Weights of a small mixture-of-experts language model, trained from scratch on English Wikipedia.
Size: 12 layers, width 128, vocabulary 2048, 15M parameters.
Training: a variant of Adam for the experts, 3508 steps.
Below are experts of layer 4 (counted from 0) of a mixture-of-experts language model. Rows are named router (the router's row for the expert), gate (a neuron's input weights, with its number), up (a neuron's input weights, with its number) and show model dimensions 0-127. Each number is 128 + 32 x the weight over its row's rms, rounded and kept within 0 to 255. Numbers have three digits each.
After each expert's rows: a language model's description of what the expert responds to. This comes from a sample of Wikipedia text that the model never trained on.

# expert 1
router:153122150080128080047114104157103164131067132104115111084141157143144100156130111116133143129037117104097093144132129148126070103107150133116149095133105195089149121139134183164137093068150166106116138111187129145129094067111179089151135116105080196135163070140084069100117137127114124127126118060111174117142131118162037147130107154123093160109184094118112160107110123141104121195168
gate0:161181101112125161063128122171068168153100145111123131135157074134141167165098183158116151111126142109088164119162105159194101148186129161115073168160135160123085101134068114161104204127126115119090140088073146141152189111108105157093152169176173116098158169130099117112104137119110164148164151134111160089101163091184208167126181137127147162127129124131192136096152099088108096111133
up0:145135134124144203156095123142101114120097188168181186136137078114108140202180140143079168103111072180123145080156101090135164115147199153133127138122131139159152124100099095135107135092154022135114113138076117132112168122127161129208135088108110112125101122097097111106133142150122137198133154099135136072147133077158164108037134144124140134112089145174174123129160142094141102085143
gate1:115112101106084100168156106153108145190145146152104149089148108172176141127115162059162108158157075129126106105043149132147143146088142087087154136127097124112148046132144151136169127127110162095136118086100134059141111136127197177122102101169146103108157147143129159117098135088087103085105130129097124131192081160144091216129133170158117134092093194115063100140168130159154092092153
up1:128153188119156149074129081093164150108136117189126125090154105144134165160129181085126156142119084147150135118059124036102144145143212112113161069094062083130126080167138147112147130117106144060157105133124098081134112149161186156087147112155098172108136152129140117121036170108097131080158114118131153108152082151109071154123154134113063139117086107148110096147124126174125096136116
Sentence-opening The and In, plus in and from, often before places or years, as in born in London.

# expert 18
router:135144119070172137084060104153141128127135107129103063130140103117090130147106115115186166111129140125127134079115166106087116149076120166143082163112127087153120083125122136107096087214124086139146106104179135149100131096174108175063150128116096165109150103066150126196128114088119133169112201129106091130153148140114192093111123146145079105094123067051117120151177126153186152139181
gate3:121113099123095147073147141134129156152188136125166088137178151192133125154181133099109142162120071107091170096099155143130174102141120125071170117108161183063131092082145161194095125134168162060102083152085175148172121133150116139146155101109164107103149129169121117125086180125096180152098135128117166170073107168179139102167145081130126119095098159076136074158108061126129099134160
up3:099155141120119128139148164110187125131160172132067139076191161118133173145161122057147175151107077099108092115129180099100143122168138081130158123141162113090173142125126223092098081187153111117126086113104110100147103109176138110121140143169139094101131127158056077069102121152089121055088182096148106161107119084136145122112135051134113092127160120084164125150132125139080108108148
gate4:112117123120144159074155089130148154145151155165100177120179103149196138139091140154081100132151132128110091050083075144131120140153119101119137073112181183178155083140070123124174148135131132157106153167109133165183191198113144101182129131134128126191119113106087130171095140098132153169163118148155153131127083115198145116153117063114124114076092165120133074160137119177150154075090
up4:125143107115123170125139145146126124097152106137105128190167104168205105117158203128122031202109125104115158082099090167168139083129130142114175102131132161145107124138078139166122211156166190144082169126114100148169164136116168117123169085131167103123100111137084159113129153092145169091151117119141152135093130153218130091132146106096106166140104155106115185120145078135190110108107
Verb endings ed and pieces like et, la, il, plus words on, or, through, named, called, sold, built.

# expert 9
router:184111135109125097121085107070176028098076136092127117134139139128067148095077098058097086078142101119101119138161119184106125109094061097137144144143153135171144088127129129092113072165195094191088124110135158104120152194092112136075083118117117150124155121138129130169125110110120135057146134097165141099110131149184175147157150126139079151090122162130125142171157142151136137160069
gate0:144117103092153116110143185129067139168128127112144045182137110186130099158146139110129084097182119146152082106121116146118121099112115145069114146161003115158111111227126134116103095121122138111149143162157111088082116102117081128041134152138120117200125125109170140121138148165124070130142090112113128139114097179087102093149121065136145168130110117125097070113130095141137120081122
up0:150099155170099132072136161119067136174134115144126051124164140177089125202149113155069109096134085113153108098118144145120137106156140146113127135074044147121138122186156095144117112131129132123078082199156090126143143062132137126142115172139149138136058124112161126145125114109116186123064062125130129173157077130044136111153110148138099116147100183180138099139135148150128193163157
gate1:038124131114169104166114126093142128172170170117092161120068140130142124130081149123099194156121123143151130159164075115126126112037140165162182153153080115122090191127164132176135153152116151111132157129160132133126121111151105106085122155147147144121105134101158107104135078074088095095097221085111145129024129103078127130158115119081100145143097155070169105131126109089168119127144
up1:022132115122118163137125107097115149130146126123068158106103156151180145075125146131134150134189148181133127158135150113135096094041115166119134160176088086106083185150102117130108172160108130113105174135173091144091087110170108108143150161203173076136096142115135145094098110110102123068101148092120132079100130109117127121153093080081177140167111126062144110139137093101177092066119
Prepositions of, to, for, by, after, under, plus mid-word consonant pieces like p, d, k, as in bp, appointment.

# expert 7
router:140144117171063135160174131149111115090062096162115112108106147114127095119151107149172123095129117092109170177140129112136154154127153112193086110147172107155202121082105111119149141134079085131151170148217089166160151188198134129131139113170187137143140114091140142105114118145165097142133111124160162127190199149156104102132187117138124105144102121121102060167059184134177139108158
gate0:178104083159195158077088120103183167124087163134127099153178095155112181148119124108099094147134115101192116115116117105058149084099089141117110096067079115112102102154109171094141132081105118077118104151162081146137103110146143178080118120057100156202136124092081116168127169089122172070100141164148134177150110155108104106158126085103160121162135133092059113092137122151101132121112
up0:093130089084173128111150117135113115116146191088128166155132099136119136194118131129124174137160113189105054132126104177121183114098101154102159146149121217124109126084137125144173168116163138165083103196124100070144127152110128100098163120108114111067093090096105143187099084113114149105138200119154150129121166110146084156059169114164146161117085129133091097194160124128101106103069
gate1:109125169122187109090158100122122104170142099138068105138115107181078155180134136048058141129140135177123114141099157140118155059154151121057182204125108162115110127158101120140165159126172141147112131171098158149118106184126179165083114143111195127096091145141139126106132138098170191161155157089110150103132133148159135173143161185164115170117145193115104119150141139132054108154133
up1:181092107148109184115199123140119113151174125076116115166111066112102131126126154083129095127140135111142104169100096174093163035156144134104138189114135135168136124153102157104156151092217158161062105116150113177134129090133184180088093108093098101143138144132115165073137148080197166150170149153117164117160129166179142162175120152134101158099166128113145138122143140131193150142108
Word pieces like er, en, th inside names and places, plus He, it, St, John, and month names.

# expert 8
router:145160170209136164173111139141120095136130164126123127112161129161151111077170181075152071123176121132132202123166127093164095164136119143114148079110214131108131072152133128202154169149110109164113117076117161107155091152119175120113151074161058147120128116102123127151115155196090127130142136110111191144083143093096126083143143061159112118149137126091143098155149186106080115124088
gate3:117191168140096120156116149136148174130101091173106197085143152131170143144120083132108178142174102139082101168123116120139149103151127076124140064125121189119112187121195159107139108102104153140087147113119132124091154079195082107122123113184164146086142175156116160130137130171156118095114118115092100170066109188131108138114191121168158129131211084149074155158157166141073129105140
up3:149170134111092112175073149124165158139105111146131172151144122141200161152100099171103170152174135115088099147171091091135130135148138108108151062159105163093100211095141177060142117112065134155122167142148101142107143087210065123135155089154190173095130149172148154134133142146170124133121113123116113168093145140146104147130134150162139107111186088142061149158178172140114107070095
gate4:133150148137149111129102135095142028110165101132112054077109080139199146204104094121133081147122177115180116107172097098091188170127160161110133154101135136144110130128147150185096138176102138069137106139095131089154116111150143135074096118165161167088074083116148154173096164153162063131127082155129127117098106162108100137099094128141146152097166126138173048165143110108099107126125
up4:127085156168125135125080166125116097118129130136176121112109061095117160174122136125120145137132106122118159178079101147107101147148123114170085078190120130165169129104138169128085135120139143124070098114144087063078092114113150149224141177172113110101142113066103134079155108092126142141197128110173136132115096094140119141145060124159065160169134166100124133189164135154214088091147
Clause-linking tokens: commas, and, that, which, also, but, who, has, mostly in running prose sentences.

# expert 12
router:106115117104127146094143115099121140149191103165146155121128105119100073121082141060147104167118113074164094152105157164151127016094128145085128197130103117139157150182127143109117103145138095130138128143146169116148111101082162105134089088153118102155163169115069101163155127076168137091198062171131157111071153117137141135119151145103075185125115106145055125159084120197105147111149
gate3:160121178169077100107129149077125187156156066098094140097157129054076144105070133122075192057150128128158089127062139140120122115163139153122171133122123124129120142158146093129097105111126123115121100079151125129156087148106127137165159182143118129070135120124085133127042205099100111100119116129136069156163128136101137140113166162099088159133136188106184166174160105142072123121082
up3:158072159114089124118151126145168142140111165157129153094098201152097132135050131114188064088109170119113096083126084153101098121148089148102082100150119074134128129076098152135110156084079126121060079165144095072151101127087088089181140114115144098102088155081129130111093165123109091103188098142140136163069140148157086155092169113138126106147170151127079124179105091143155096116079
gate4:086148090177138134171158135106178192108093115141112173082140116134118148157128127087107132114192145183087124094110117140078114134144147134167103135184159073134094136162152069166157174111032129152098145093128115161141120135146211169124122154173138110090158152113144135146103187129134095200135152136109141114134137119139072151131142150177112166122121151098160157096209094137079095130062
up4:102096115161160134124124160133152148102156185160097170196180115082127067124138112082151120118184143138170131136139090070097130140136156147156060159184126093124117167152141154158122154055113175147081095094147086118146065149189141133083108147224152217085102136103126119124141166108123125132168137123176147128142106132109137157139061100096129102125139097073130154132134137144114130096181
First piece of a word, often a capital letter or syllable such as P, F, G, Ma, de, b, and te in instead.

# expert 4
router:084130095081092149118145150185112137158122143079100195182102133151118151139116112118135149139145126159155137086159198167085152123152174147166119086153212086075104146138177102124124153124150077081103102114073164114121157138155095156131128136100107117168113166068165149111107103185139134079112163121192170135142093119137144093126080105132196215132099122146126133164124124126071183166116
gate0:120133135147169093127151117145093129072121154103111051115110118148118103097143130161157114109096128180157168147159072148182116087072085088083123137078129110103159124068128093163119127160121186134139205163134146206138165112129136137111161038110156127125111170184147122117129082091142147105124110108104141138135121137137124172163172116149131129128158166103134038084085143033132100113095
up0:144162128165135080100144149120076113098120093083099115162079154128087147115124169150158176149089132141130184129178100116187138145035090156074120134086137097054139122087141095097081162154144138153149190104139124166172106064162103146127137089120115098114138162168186067170109138081145193127126091113147151164107157123119164126149127138174137135130158105064123085075088124085124141108124
gate1:102166095152129150120198108139102143213160161106116134129179038125181101100056116171163133088117177126078150106126094165149088123142082113147100177106117109141120128132090100132133185135118136090130126096088198149137178105125134122096105085116139127175124188106142153112089102122160160108107097085079143096155137158166081150135148088139123162170183079107192124141122118115085145119078
up1:122179147138167097138114118190127084190170165174095114077170109106156110172090145117163155164089127141106132095090102147127128081157149076105208122148084115189150063174130121105118158086160107122135136112087146148160145130134179121140144099149112139101085134105166135118065128123134124141133104157162100158139108175196054116162151109059105153154202161167097160127157106126121154172163
Word-final y and ies, duc inside introduced/conducted, recent years like 2009, 2019 in text and tables, and pronoun I.

# expert 10
router:152117123092145146144093149092194165153116102118134117135147143098122084146137190160191163210157147109112148085187139050131130065164114149121123124135086067123106141112175144115154117156158158110162138091107065141110118171103148139086138076072157065132142079131125147151134097130149160083129154089109108160140134106089112131088129082077151115094110121165082105073093134148145123176212
gate3:142104162125119108110166102149117199182152131155170138149156161182111116075091130143093109138145128125099164136117136135150123089094068112147173083110123173144131152090080099116158143105143139117140117086124118150161135140170147158120155109159130061165105120110197154162104174180095106141214159126115176129097090203097128109158170127098088134040151174113128141120125165064048104133137
up3:112116172144159052084145083119131133129120152167130129105108100153143138092108110159129144081052145118054153105132143185185122132113133131164145057155155149074114120117044171138136086108123084148150115139098143065166144152112087151145212124163118082139124138084159108133094105144114109126144095124126098127096087148179147089138118138143063126122102112118157087093047093134098092068161
gate4:158161163113191142113071147149109111184168160095036043127084114130145164154153103083117131107159096094160141152132146161103156146105110158113131181080114143095120093151146141167080062129114072104099143137117151147096137076166125134087132147109125167090107110153127151152106117108135099122113132184133096146118033124114156137175166148130136082127132138028132099138171102114114091079137
up4:135084144157192142063092175125125115128169139213086151131110159185129169182133091166094175111143062151119110147133122083084102125163145138105133105145090198139174102147169139120135066165115155116077068100175155129136140117172108142141164152105144102050113153125100128129083097116146134140151137141154089107110040161136136108124148216132133112140143115082132124178127125131131086164110
The 19 or 18 starting a year after a space, plus inner syllables of names and words like ber, le, ri, e.

# expert 20
router:102126126159129183066079120139114143134212154087158161123118115120086164108152140152110147168096150182082121142152121127134090112129132119137175126144129122139158136057172084169073151093107104180062120140172084097135097176099131107095104103105157155118084177123068137124150134163055083140166163175096096144124162154133160117091120120077157082174149147151202143113148120117078105084101
gate3:123217152141100135161144126110174159185171118092066025149109112121097146094065099123123134112163105168132137143156074135113083117129097127108124065115100141113151125133127151160097146144143134131059081133123109108102090119076149132144146106122160123214103118183093120116122106083125165116086106131155182150142102171112087138142171061153165152196166123143130112084156102163124149076139
up3:128130172116097108152105148063187137168152104135118098138086076096089153148175118143107164102149139140114130122116106147136084103155113108162133131114156168150090059140076099129110084135221102136098090125093134126126130133104160141098194102176149122171130068162103107122106076111159156085082146103168194062136143151137088089102186100102166145174163053165187136090144136149135136114108
gate4:177170106133129151165139126120144142129134055170132149128118154130124144126084141131091089103165144127114099121129146123113135077100141190087108086123131068060080181121139134136163108095129109106111099084137110135083146122146146127138144194163156155089082151110093149141094131131103167155079111133114131129096164078163051143106135134135051158134181111092039174159124051143096178052133
up4:156158139125096134102156153150172121142149125164160141122165133129170143122095138192141112108129107095100070050118107184073103118142127172064124097092124155122118112142143142137139108121062108101137128090147104170106122116085189152150145139138138112085113106102110179170129136106126140117081158158130069096178132129171065151111094070189142144130103110130079211171233133119078121119173
Hyphens in codes like SD40-2, apostrophes in Men's, and early syllables such as ro, ba, ho, we, Bu, Ra.

# expert 6
router:132114093112124125100109144070109107133134172166162100114123098122074163160155117130118141080122124151057157162098121072108170119135034072113117154179151178181176143109127118129104175064145179104108128150093149182129127113137129121138125176180104147070106109185132138121205160070114111099071115159171101155126111124115143122109049139138125114102100126106137087087163179177102136102138
gate0:084097165154087077104094130129167108119138096153082166181131103159117090155093125128113137136147097107160155143075155136130108201101145113130103056138136134160055148128077125099212122167108192099116157110096134107122178211173162118108134132126122088165087165105150144129122138161171131178129165118209166116098125129145114139183143095113086080173110139089112135115141074106106084099136
up0:104086136179086123159078131126128120138147098148124114133104089161116145167098116190112100078180100106149127158096179153095076132084133103142140088119151163145090125112100174133141124118136144109185150121098168145138212203140169096136161158169091104203067147093165142138150157138145102156110187133167159134079122083208128105160129082138116140105080119090073154105097081113109126084127
gate1:134132162146112167120169101176203088144127108175089109063155126171187142129126118125132127125131120094121122124169117100171126105147117193152091101062111095099103135146134155168065120104069151115088105194115173154198112140153097140112141146135119075135123168129159080094135214159121088097117184194107115155103170104146140156116090207120125134140150178132118128135083156133091173109141
up1:124124170125068162143175112138182080115108056141121157074202095142167165124162174149119107166110133059126120108121114102149152143171136195111109120103079143132132141147187088155096135148083137089075094180184107115141116187132128149111116193123124141141129123121098102153082175153149108062118105116117059174093191101157141164110116153071080162135100160125146111130104108114103164126107
Suffix pieces closing words, such as -ic in endemic, -ed in alerted, -est, -st, plus closing === of section headings.

# expert 22
router:189098143121180095149101159115081136084131109110130138108137130123143146103180052174101111099214130126086166161116106123133176081112124136084155121045137104087099098164134118095178129111116084101173147128125089108145099072122109167133089137075143071142096128102170134140125084176153122122155102103056076063101073132131094114118130141074117163111153087126140137139124178155144120070101
gate0:141165094129176160053111114178154104114136150102131074161129066180150138191107112098090081096109128071110078105113097121140142145118130112122052085152146126210133114114141125162166191123088137165091109185151103084151117153066141189033102075159154166123113104109131149141124149148113130101183129152151114133126159129166113148112157131159147139097115119109106106160135115084152129057132
up0:109104175072160136096142181160134094163163125183149111184045061142131156130139095132193127129161161141104127144112113214142139186100171099163057110123122151168185152099114164122128173097068115160113133184136120131053115128131118156154134128122135130110162120135166167187091143151099140150111111175107070133141174151110134150133083085110110105141118140163098144126204115148108148114169
gate1:140095095119136145068162148206119127131120121098125065157111077147125116196125113086142107105150106094148100065135111160183163157084126117116138132104084077126108144112113141138141121105085161132094138151158128163160156216136144156113096157170121118119074180156178181097033101129151141177138127128120123117072151164133081120111122098202194150145095109131125140149165121134123075186152
up1:130134081077147113157193082175120139118171140101159069098132112153076131136158094109141119112138136122123061122086084224200143116119073138092136107101127131120153164112164138126126136087106113181108119191175103171130130138114094118148165127100166098162064097151176165126080108128162127138162147157093149116127126176131077151091137102162220135170114089133117184145188108139123146103112
Opening parentheses like ( and (19, adjective endings al and ally, and prepositions with, at after a noun.

# expert 5
router:112102129163153151172148163159097169189125106133132130093178183149143112120148093110162155120127078115128149103186128182119147150187126127181112123138034141202142165118084100156093123141117148120133133124121141169165086111101060133171104132135088131122140068109120123139086159108155123157116124138118162104094093073140129203158127071146174171124127102101192107031124109141163076134142
gate3:094161137109150119112125135102096117133218160079198131200090111099087110122094132113148111143138096122090111144116121144108142110110128105131145180136125145111147120077122171203075156148084147117083185148210111056171143146078127126099150077182173104131062149126139158149177192135185143163165131128167142105157147138122126065113132099156136135097084162148133120166092141097145102101144
up3:082124117142107087139142113166171073116189159077119129184076109088123151083156110133187073103126100146099108112140066130122091099095108130137156159159115154111159157146138139143068137147101119144111170180181110157171154112068126084145118064145190156153067150138163151091109138084157125116173108133141169127116096180139169133139098093202143119111108133138102105196108121056185133120124
gate4:075133194112089071144148192106142166112154081153116135157067103173150137159123195103115153136140095120144142130089148118134115111104178112143215160142120166128082145130123145193133127138088164071125103093130128095117149178129124091167114151128130095096066133103153192100162155188155161129151135089162064134144144160115124042070131195125122097073117139109113129120108145122108113143173
up4:125146182103080113131098153094156158041134085148090133155124092124102136124120146152122145097168109150158155159083179110153178067143129132161165125144177127110087157107141129137130100091111179074120071087166119065145154202120107055130107153084096139103066114124116147075113153105092131113141146122104102110094150130118185078120143171168073136021122109116142161116095098137125145137129
The article a and verbs is, was, would, been, as in "is an English professional"; also endings like ing, us, ity.

# expert 17
router:143147084202159145166169119148104125142156111126128177101156100121103124122126173168074087151084128142161121144097096193133068170122100098100107147181095134133154168120104156140155105189138104125129136126127183119156131140139136142081177196167132153117121209152197106162127117155093085137145086107119084164143178149132057128103096168076147114108159099178127134102092102051083131122157
gate9:147156167169145096133145136130111111178116114139127100137099114090126101140072083108108166136125022133120149175172090117117142091127147148106120139123103118140134095077090194120099156076089181138107152129078132141136123140096152168121146137120203098071097140109142105127158107136143138114185188116084118166130178105109104139097166167147133166040153211149155094182138176099103140133186
up9:161102186174158136126173199063163151142089102149085128152177146145123146166121146141084138159126103136116141109158123109082132115087168141161072122104103144148144122118099203115136122078084146110121117140121167123055116126061161140106136193179155177106110166094149141167133150121112195126128103107198112155126162132076067109164129137076140169116143116180153108092106140151110117187189
gate10:145107136170151077125116128166054136131085150064153146194121067064157082095127145112155138129213128135162105086218174166118143104082112187166106189126114124122153069096107124147105149151195157122107159140161127116169125141122152122142122083109113090127136108136108109104146131170162176142086081116094120098117148071143118115161172122122167199100137092094097157152107117138100109121107
up10:108083133167083122157143175125115146161081145165135158162164123084159155184169149103186103105176153138159097102154127124113179136129132153184104131155136096110152160111139183124152086177135126122069108177173147078111096169140119103142121150144079127127112153162152107103150143130100136141164082054132129115129126090162108141187180123102209134089125103126101148043047111156060148136109
Final pieces completing words, especially e in increase, decrease, One, plus a, son, ship, and en dashes.

# expert 14
router:165138108179143128103131133119137100169104120142077136092135117067138086088152163158080126080150148138132143130178158081107110183092077126187156073135097180069094124082058141116135188131130171098109126103152181150083144096112163121170136132083117115158116139123064211123088149103110079165149148131137152117168099181134102135147137135169124117155150159070126146167108196121079112086145
gate3:104085151144108119170144149102073098149180094132123098167105128200102140151146170100155114161155139107121151160088174090074140118171159153051112202158107083187107110172145192137143121148145093143150145157067108117143134168112151147072139100149194161126067112116190122080128133115117134105141105116197133088143103127172158102115142105087132150145197119109122141146136065092157152090134
up3:080079161136100086149092141130116162141089082115190111138111116195132140173085152156183137152179103079073146165099140120125146139103094115085150119144093141200104100145122141135077161130179120134123140128087122101123146147061142177130166159071221141141131163106135116144087128137114172116136041071195135109118181119075173098116145183137150142136146110149077126162150125112140116120125
gate4:172128209206126185169106115178134126186111157111142092117181099165113138167124145129156152130139083089139082152139094126105148120125200162096145124160095120110143082097148137077109072140164182098068093148108089111177200161108119148102166131108078178076144120140152089149085112121157077131122112198145155161115132076098166164138119129126087126120143108116102117125157131098180094144152
up4:162112147162132141133123179110148114111111205104145173138122080111123125136121154125200092161155090126109140132108085129153169116112145144126174108187112141159124134060190119116091086087148194126096122126137128095097159184109153156141135207122108110079191160121131099138115086092174098108154093060095157151083093067134159174136142135177104144162114113143155157120128072136192141200136
Table cell separators |, periods ending sentences, colons after infobox labels like Pages:, semicolons and closing parentheses.

# expert 16
router:086146166174161129200125107167123152129161127116120101151058141062186116162150193143101114108085124190136162092122156135147145121126136152136094201122101168185132167091087100123072087135158123100111088156141123115092139147153213132111096129101158108115131123165143116119121079117135158146144167172155040131131103113079179161162187105152151115143095134129128095140114111187170082160144
gate0:113125161134149125096104122153089095160126107154166157109117090161130131146074162072143142096157109075114155115150109141175140108119117131062193127184117135108106036159073185192126086147098115129094128103122112127200194157160055114122131083152146166132061131121153159058166134143148143197096108184133123116165136148143155090058111156096126106105149119155150124125127144131137137084147
up0:182122158146134122144107126096138147149101135120184163155147143115175139188040136078149113112155112115056101188138116108102141166129183140096101091161137179141090140073165136150118162140134144133121121137119148102164065181125073124163114191146123151086103207147148168118136081047066115151141100102149177157107104150113113167177098094169122118143124056146119174138100135144124104110121
gate1:113109123077171122129140160048126058129145186169137093110134081178122153117163112137118173110136150070092149067185088089130113136116114131123104090151145123113108074123097084104084127200152134124141155061189185096162163118146096162166153157143115182107178119104180169125059114138131108103067105149083119174125128084135088114105102177111140151125124121143169139095136134133098107101166
up1:135139178072107140153135100133127161124132163154143147112126154106126120093145188127156177070102113128159153150171076142139084192133113105135121080122159134126164116154106114117067138178127125125097125069144149111120177138086141143161109177104091169172139131138159123150167204137112063161118127093125150128175133130069171178086195137109209204111177126192121154172082106136149113164123
Determiners like the, his, its, their, an, plus bare spaces and row-starting pipes in tables, and form in performed.

# expert 11
router:133104220124152193142134115053159123149157157124112134145126146169159146093084182177094118162106156136099101171143162193133156097096166122071119137120129127169101120101132128156191091117076137166122097151084135161087124084107140158147142117124135056139120111107124106087098083117177171121060073155158109110104131104080171152094135157155113060101096151150118165108104112117107197139099
gate3:091162130092154131158151086158104170113108114183134104132128126138071117120138093148133067136195163177072143082179125137120063128071117127154103161106150161139114175137080130166142222099146146107091102134069128136105154122145165200132137175130144156140154134157119169144137152136147163138049093086151122108086132150142135213148073093098138108135117085152070131133134154186125108098149
up3:131172151093129085111157134140126168134143098129119076125150107138077109165158119074115114152160098124171137192112140150121098130169139117101179165113164086122163098116116083137102176090180163114147115154107082190082165167127171122073098128120146134120156110095157091173070065154132103197039119179136113101114142092125146170199086142068095148116191123129107117142133155102106139078117
gate4:080154125170118080119058095161158124086169132139067146071181102141129104151104120137070114138179080122163143105166086121138128096156134068163083105114108132119142066063143158111145165172106109134141204126127046101143176142143121113110137156148135114162130135121091156043154083102173080158079151130134142162136130101148095110083138121090148139121097130185052098122137129120147127138095
up4:122144105149148187093071096129106146076126099137060183126115075186148104104092086167103132124188146120165099099205168136090120121198130107122109118149132147151121109102101114153144146186125138156104187066057152158086141137145146156126092143170128155174147133110110134079140135131158105107080125092167147131128115119102113137042145103118140130116106150139116095107020094160148141125083
Syllable pieces like ra, i, g, ad inside words and foreign names, such as Oliveira, Varaždin, Kippur.

# expert 23
router:128050123123096128140145145059161142065157102151159091176163123154111124130117108095167134144109075121150068120077105177132111099124132152135132133184146118153166123136129106182137154149098131100195114138088045155199135092187144123144127200088099114133061155168095067123134122131106117172122118144096124111142152130154106084210162151130146071155118111081128149133085079123145118085119
gate3:127160132187153155159109109153094113107164122112131115126171127069097125117115101128143161140186096144092201162132130128159167150133130096108098096126083161121148127156112138130065145059111123130112255156151165126192175147139121117105115082157112127144109163150113093084139094129161146094123104106122155071076091155117137130179174137125221138118129120129045089117153107110130145170136
up3:120169136136130128115119140167087135111146076114107160151181116083100107107068124114106141189173090134115190166117099111174132178154074130134092120127081187146110160113122087140078177082079149100113166127145130109113147146139174150107111081172087116178132095105155116111118077133160120118149066095124070130086159183131083123116154121174147137127066144207060118190166136126116143175130
gate4:139104099095204121077137163165139157108126124096097194135108143052115185146092101142178134163129092095101133139154103099133090164166143163118156152108118157171177192164095090137156161184169213099098145131168191130109171101155161154089123134122175068104107151131097071106159176152091110139102098100143093065096151185137150156142114143123154146140117137135131146148144167159107109140151
up4:139115162122191198124098115170165093131116125177125180089100145120153228170119204114122172132121151180151153157149126106128064176182132140126153125199105174150159169121097143113116125211178099146137135159111163082090081099144113183117155140193130076072145126117114146142160172139099122145152159139102135131119114136122123143170088146123093162126108083131102147161137183116128153157118
Second pieces of words like it, co, cu, ut in fitting, recognized, scuttle, plus A, his, her.

# expert 21
router:147120138088159070158172126148153118101142114168092122099104138174163130121118117147154163099091132201167119155127143121170126130188087114090127140088144185183157130078140111072125151147120167156100094147100097060099192142119149135098145156180091071120132093095172133051148109103073141118150196148113158156146080144106077117154164128125163125092064115156078097183164157122160140138136
gate0:090119135188095139044125102102101169161097113099163099120222120135119105140090095095060126125147067129057072083132171134047137118112150149093102098149131101109075137157112153150139111146149109137149107149105120145110118175040114164135176048135151115128145120088122149136108127134153145148148149092144091113126072134108060138195145158130146141138115123095154099145087148156134079148110
up0:141133161139081095127120150147080104142127125118159152117138098088170128113075113127083104115246109105115090174172172149138115113152129147093191129150156076125130104106164124100097199057182175092128138151137113136170115135104117182093174064118155096180089133123117124126134111119096136131137151107087153135080129168101091135215096111118153147098187145103096077094069107139124118148153
gate1:113142165106121151156052113177090089194201065170127180139161121142122168126091135107157093158147071123150134137127087159190151098162144223081158131142158146110146139133121083099117141070124159187155130157097160174130126112103166104113091129155171164113165087152163122134115106108131119106070096103120112126098129141115102089169205120126103149161181154083133092152134104075119114107121
up1:108202147098174167100100126118146087128118164165108078217107119155140121100159100117147127142183126155098107142117166131159083059142123169149140120159163107073082154099085098120129165052113121167159184154102178091130187109135161139128101146158078115128203090138110187171077141112133169167124109119150118107126132115147080099119127145133132150124141105123164053086175144118140083118174
Line breaks and paragraph starts, opening quotes, and word-initial prefixes re, con, S, as in rehearsal, retirement.

# expert 19
router:184185128123100084123128116183181182098140144160092134140135120089175143067117152132136170101150160131154119100126142116097105156149173149152221166115117157142076112121078142111153165142198176066151167161106127090136122192070124114168116120199140122128146136160123100122128117123175167191143088152120133130113087117090105174085151098155091087150148058121160153146168080098137120124138
gate3:101194162100134124104078158155131105122150132112131113109095138170152147117145099147116051160104141118117204111117088147129108135108107169165120153125152123148122173135167085146063110149127193124071156240091121181128123122135157175108200068159157108175145084171084131098093083084165141141139081062138135108131146115110103123115124159152182129133111137139133094158084109086134112091089
up3:116162163116132164078153157155097144095143110146116151146170126096198151153112100149132097132094118105141171114077116117126185136110137110106090123101136126116155139166199178142141150167110153127176132170165157129088133113149135123116109122192098141078132200198128151086180144178071142067086144090093109124141161144101089128124083165160171150161022123169130103139071154117145079101135
gate4:135103151164134117154130119091143105111166058072098110077124112143117067126119139141122047124158131186068128126152109122120181077123146141119150129171062074089164103120209121128134145119138138087103129110100086156115122179181162121160164089117130105133094103152175073136141129129153167168128162120182096177137087041185132143169127123149150093104096072095150091114130123103127178095113
up4:118084055170093118170155160143130103152112175140215132168166117164125169149096141148143108049132091131144109132180119087129114119127147127094125129145145158142078172130098157097077113126093189128089060096152147163138147136102108087107136130100156114131079140146130113120128152094080144043151161093067141131155146091131122124091128106152159147114131102139119125221230113106128087115132
Word-final suffixes, chiefly plural s, plus ed, ated, ish, ment, as in riders, rededicated, backlash.

# expert 3
router:114147125100095121112128186114165139151137102105156121099103133131160133181132094169052105112105116104147200143053149059127131122111169126113120123162126134099130166185087115089138158156180149142055175131068058129136136124150097104153134110120155153131163140156140136141145143163092098058166219145129136143105104145094095119176110177119115161186108134152107164079206108081153118141140
gate0:108103104114143122118152106084088146174122093166111134134143108137144117141101122053100123154136129156097071130122102146143132098136143101137106139138097140181151107124144131157110149094030218119159203119150126151149147162174166106104136193149084084154115183080151176130077086130199143205130138108127121145103113160112128085136102158143147135032125159143109100150145053129121144166151
up0:085159141085093121158060127126145151174118121076090136160117140113070095135112146066097143149120126115085133158155092146149137131127119102122193119167068128201105128133154082121151171109129130132165170115127097122115153179133160162106095137123055141113132139087109092173118183082185151184109164120153114129076093129149130072178128185130058180100081170077149137129124139159096107184144
gate1:164135123124146147094136073147055164093122137119079075153073065111144119084136120140112144089130069085125120116182146142218159083111123101133176156099109128116152094138157079179128149159162177127180137099144134112113181083112150173065059096130136130144143131188114126106064107116115114149120103133131086118153113103167144117180182132103109149135122091150181066115074166100099139139148
up1:132136120080127151080144148164149073183087126093159064124104173138114157131147127114101164167156131140138158166170103163146112122161022153131153159046103125167075073099096124160082171113140095111192161143100131125091104109126091123108124082144105143118117173079159107173092151131106106114141114088138105104185084088134129041164154137152141125090138101101135149153137157129103094079084
Common nouns after the or a, such as name, state, team, film; also word pieces like t, m, ment.